config.yaml
n_layer: 10
d_model: 640
n_experts: 20
experts_per_token: 2
d_expert: 112
d_shared_expert: 384
activation: "swiglu"
moe_layers: [0, 1, 2, 3, 4, 5, 6, 7, 8, 9]
router_score: "sigmoid"
normalize_top_k: true
routed_scale: 1.5
balance_loss: 0.00416
balance_bias: false
init_std_router: 0.0106
lr_router: 0.000346
vocab_size: 32000
norm: "rmsnorm"
norm_eps: 1e-06
tie_embeddings: false
optimizer: "adamw"
lr: 0.000573
beta1: 0.9
beta2: 0.95
batch_tokens: 65536
seq_len: 1024
train_tokens: 908000000
steps: 13855
dataset: "wikipedia_en"
Below are experts of layer 7 (counted from 0) of a mixture-of-experts language model. Rows are named down (a neuron's output weights, with its number) and show model dimensions 480-639. Each number is 500 + 25 x the weight over its row's rms, rounded and kept within 0 to 999. Numbers have three digits each.
Before each expert's rows: "comes before" lists some tokens at least twice as common just after its tokens as in all text. This comes from a sample of Wikipedia text that the model never trained on. Tokens count by the router's weight.

# expert 13
comes before: " of", ".", ",", " and", " in", " to"
down0:495520504533547492475521497474476511513522507514504486516513499544502523528453468494533495534524535446497489452456476509503485488522483530488519543505491513510485471500483503555535514538489530499457497487479482476513445475436464507490494489476491543459462509514515492493512431507477535488490493493486548517509501491556523528482514473489507496519532477510513490523514507472505509497512479479496486523504483484512543456502468510524520527506495545468510525512525512535498568530526462
down1:539470494479479488499486496502481494525536525457525516506540468497496547480527509495469509526504536466495493494490492502525489470481506498462504468490468500551503526489514556505466508483509521514515512527502474550515508487499509534502494551483518514525483462482498541540475531552514508528513493474520470522522506538464526502494535490504463506488429478486489480485522483471453465508534518507465501518493511522556496471491472530494551501491496527516531542480480524471499470529526475
down2:507509530528480494507510437528511531484480519504528490503512477495543477523488532504544517479502512464487489539500544528524505493493492477484520489538469510513509488476471465506515467474475505533529461539452509485507490516522537502495485494544493549492528512491511563493503456475497496491490492478484480470513487480502549506483513486489488521534496467476442481472500514567499482433518515473514518486446492465509486488490530472526483494487475503488491496537483508488501462510500462
down3:512496504474504463457500497492488570495495505443489507516502462465487490500530482528479484498506471461482496501462506473526454484516488462470509476476528491520511531505525521485482525505521497509512485465462515527491506485516496461477513465504482526507511508484522490490517507489501537470478488533563529493522448499489498499480511488518539523494503459505499532515475527504473484503487462464516474496477471516535557492547575525443532506515483534488513526479494471479503509503499505
down4:500501507499460476491499509511484487528512494515492488484444494520472506483529541522508456519491502530557494481519483483547506492499572471473527490516508516472498490498462555503509508533550491480495483518487531474529557487458483513511523495522463504495486501452467529488495537535497529486533470511528504518512505509529438509486509507494510469476494513471489470531509452503476522543516534507514527547521515484527508497536521514481524549477503497479534527445505525493528499486484520

# expert 17
comes before: " the", " a", ":", " been", " an", " be"
down0:490517497520490465494497466470471469482470533499509523490536484472545523471534449478520464479491517499502523473498525513507487513488507488520467510516463466485479490477521434498487481506469495513487494486493506512509503528558486510502516517503512468489487494544505533497503501479503492496482560471486501544452509489510533506499471487488519467503477501533520500519524464480515487484512466454537452489477485502543455527528524500540489498490483507512526489467543523529533432511497514
down1:508502484470537488537486462526509444518496504464460529481490450506477479483501503539539508501469515510493466478509511525488490422499499509501521515507522496535499505477504510538484532499499477495522461498539455496462500523545481510496518470515507536447519467530498504500481536465510476464471491478476521515484491519492505503503458516501488478476474503516503472495475494524480479528470479475494484509533514479513483477490488476494516496497530498476476540503506529507511488501500524
down2:487446550522456489476475518461523535482502527514491492488481539496522524527497512489511478513470531539489460526489496500502499555514515486535505514532480490492524471520458526530507489494495471451498502499495523450485512476518476508499482541495472488553483495467504531475492452489547534509516509512479505491505475438491470465489464509476471486463530505498529499516533493536558508503469483473550528500502515520465536486465510499513487489508496511512519471469494543451499508467484492
down3:467504493501477514546499474486515492508506464457505489509513469493501498486527461532471515546429506495504481498515511534488464491507516532461491505517566512518500495473487499487520573535494470477506499467470508489496503521479495553525522468491447486548488458446537519499494478526510507501494538526504506447482488515475512464536498493457499526523492469486477497537463496517506521522515479501476500545464492484491497518477483517523501495535517501477474555452516492529506481491483502
down4:461521503456488545501494483522488459529502491516509508475485460508492478507515508467501462531496477507524483515521521478492515484513511543498506511511534494552545511518497529458514553514497522455511496498493456496507510497496506416477504483532525436480458524485519554494522500507512473541506514570435471477488465527515516512524522512512464479471505487476471484512514541506505526485486511549490525508475474501479459482495478486520529438488496515497536491448517491482489508496473464

# expert 7
comes before: " |", ",", " (", ".", ")", ";"
down0:503537493501539524525462545513517520501494480459499495487488498491506497494489507507517471461477498510536488493491503501481494515522493501488503507515491528487456521494524492496515489516447500473510484515525468493521495518516465483543574530486499522470508496566473520530469506493509523509462512491481497522483520525472506478455488535462507465455533479477460479484528528517506489486480541509528510504486483531476517477482532483494465543500475505503469443498452437540547438486533537
down1:431473486499527473500503499490457464501552545493503459530475521477519533538483494473514500532494498500486483531499491507480504485438470514531500488484507544489524500542502499486563502531480499499509471458552493486466475520469476494494507530458555532491523500520514514529500510541515496502538499514505468478516522515525473517501490467521479467491484524509475528488488499449500512489541473499503495448452499544508503458508526478478463521469457504582521481544535469492505471472524516
down2:533500543469479490515473456473510486498548549469483538452459498532501476516541494473486537514521477498542501485507514497509533498487478478441462524492484508504491487441513481501477475459484531502493524509532518507495523497467530538503496489512503470492529492474516512493518493447510462508460489484490533460502484534518445462493462483514520498483518486438505503507488532520514512503506477513512527477485501528472465467527465475497509530544483460445526500481470533466479476485531506
down3:519568480487479512484523454456482487506508526475475467479531514498511463533479516483541509523522490477478497481496512523485502456463518467477513461514552535497453479505467478499485531498542508503484485493481443509498487499532482478479493544500521477478470495506547474470490495556461522407521531488480476497500501538519484482496509487498471489537498453498484491518514503531518494505450541495539477505462483489523548470551494485529521463478477515522517477495468484494467491482508524
down4:507519541470519535513520489483516467513520496484545453497545507482472514508485491476538514506507502498497518507481560504459476509515494493511451481522492496499477531522538499524520457530510527545519434441530507516481509504520515477457503492471502482490485513496557490470472467497505477535480488489517487525486487471500501482476490497478508480434509469518475519457476497533536524531514488504480518501517465486486500466475475424512528512503484485498500509470540534498490451488485499

# expert 15
comes before: ",", "'", " (", " was", " County", " City"
down0:513454528486499518482490519503507490473476507487514505523547492488491524484501491450543510512491484499502535521497507503467512535458507517529481481518462497499514512490568494467507468480510465512502501519550482529522499480518552498523505488497508530514488546500477460503484499465491493528505477479506499492505522486517519483501502485475490493489497500512526493503520491517476496518494505519472490547462448497550453474497514484501451504546521466521502488509464446486486503493484546
down1:436483500512511502505470483486519500489512469473522518527463506484487516528543527524531514495532517532476496478498493535488551530497463527506458527537478485475515489473487518523485529462511502508481472530523451511489460516479525461494523516486521468480515516514488464483527496509498469515458492472464491492481537486492535481471514528483466462496551495454498538458535510477534517486546455474482476484505511476485455489522515528482503500472521487488469486532525529534498492516471503
down2:535522501508482484444487508507535512481486493487510515515474511483520517456458534510502503514466515537508516501542538476495480526469509513497489489488507459444528469486548494493504501459479517524494486481512481471502469524491490473477502494479499516524530529508486499497505510495544510466469495449512490520469528536472532456486493478488487486441531544492517459478504536516524539543486463486460490532502477519499482487532524481522476491477496519484500532522532503525546518485474513
down3:485472498481467513478454493500482489479509538512491498458529480512500478562487518500507545470460499510491486512522484474505491504547515461510490504461482481526507512500538490477490494439509500478458452513461518504471517520464514491483484505486516495515507559496518502489481484527542544499523506523527559500533507489513503501510516500493553512516502513485495502467523527499522472472470505523503510476517534560505515499552531489510472555510499449497482487473500479522500530483500500
down4:490503514497497486498454502538511475520525506507487515517480535531444522475508485480508482515500489472527492543528515516523468462505526490480549505516523471524434458512499512535461453495516488455501441464500482436477501510525508435488490459494508480503521536465505503510529461479514478483453499472487490506535503510503525494474559486491513515481506490478519516493474501519507469524494455526506525502518494510520527485518516539493497506524490501533504517513496540485458486505504505

# expert 16
comes before: " the", " to", " a", " by", " in", "ing"
down0:511489511455520513546485482503486480497524507494462529484480457524483485511517517493483556481503476517537530487517515513539472534470483483477482484466525479528478495503505497476512510498493522487444477473502494508531450512484509472530500484496505484484513459501519457487506470535527488504470494514502502499507521516484521465510481468473504466496489542484518494483493560519459525517498495483463513438507493527477556518538521447491497466524504506494471517458501519499480481477522487
down1:490521499463456517524498477534475531533518537507486480494518504551504465489496488497521517480474483515470511487501528517549471532487494521484475537545495517464484549505504475467450530521483459549516482450484482504483486505497484533480476503492502431503538529496439523489476508450473470507527510551478540487508469486518488512537529536505512504519478487515486520521507432474473542477498480459489510504551472496481480468483469455536527482444503428467478557457484498493493533489511551
down2:453533494532481512472514518462532514503551515467518494481512464543465477494511472518519477449482473504479456502523501477494513519524513522522472475496498490486472466576497478457477502502514472536511461491479475483467491510436483501518567471493525485544504466483496512501479503488479466520528473493495513465481559535526473504488510532503482510543506477537479496534490542494539530462529493514526478497491501482533478494510498507491502493462517500488513525480465493491506488466520475
down3:484493498495523500463498510479542568499476517467467513475483495527486468465480478494484493464488469554483477512500533481507522532485516473486522501502509517473523484511504484481512505491488483505490483512502487551489510523507530483441486501485533520501463534474458516526467523494448525489511509509538529519480525485504490512515495509502465503503472502509522497483496486458495501476510488507502492539516497490496471466515503517487512493497499480485535498484466461543489505491536549
down4:558520510478517484523512470512458496498494492506499512494522507478528566497539471503524522503469507513514489506496493522491476508528485514489516526523514552495450521534491534492482499498540483506527469441445480516562519527484499553461529494519517533502486458495460510513447507446486456559539507489463510452504480508507480526545524510532516507498530483445568515509527459528491490496530504530499523420463494484491498455470512525502474472531524448493518487526488500499547479480469483

# expert 19
comes before: "\n", " the", " was", "==", " to", " a"
down0:472547497490490477484490508497476483506486495464492527502544499508538546520466479482519485562521533464514502485492470482493488503526452515486492532481486511494522552510489479543494519514509501500480511476520418526496467528514503513507519487494543500496460501517501491486516506497466511502485538475460486484505484519519505492468486500453505491540481486503473483468495477492466516498502499474519445526503492515492489520518532520431503495482474478486497472504491456457444503512459492
down1:465469488504489507523514483479474453498527503537474469522524492477505509488498490513528485499478502504507488501488460485521480560511510538509509512510524519508540494511516487481488499484517493520508527472497465502509493517531510526512508463501502492538489525486547441501481493498513511543530499483519506507506503525483499518432493512507500483548472507497509538494504501536487497474475512475485504487508516492507496490487475450477510529498514489556481489495480463529454496519507497
down2:531533465479477522505517504568505502544496518462505502479486453492506501501491508473520490494531487517446496471511558474482518483506514513471582511529514525544504456518494467519465550505516544519542497518463530502556507467483492519527520465530438538517484487472495495523496460502505522490511501519429491509529486514504467534464526515494495493483462485493516488532519523538510530504493498477531536499534488525484496472511488521517498516476490513489488521530505486560514516505509516
down3:462516466503513468514475544463480531477506497506529515516500532538473496515513494452467492524503541510537551501513484488508518478488498510479484506481520482455499510507497524479466512476527490432500491496504557522485496466509516451499497486512551489512484502496479475481489557457511446491468539498479459504467525466513499531473516429490496481546504482543530462512497536542515484484479528523478528510497522533512477477482510491483468501498486480548528497492501518504533478494465500
down4:487499531539486500501485479479552534492474468523507528493512494485510483467511476508505487516462529490484474492499495504507531494503488499498479488495506480527453490477465454493531461525482499509509464515502503521469484539475472496534525492489548499489489564473539471453530479484497550462561504494506444457476484512486525498526498486517505519459472513483552475508523484490506488501528519509564538491493482451518476473518468475494442508491495461542505507474529513493471490499534486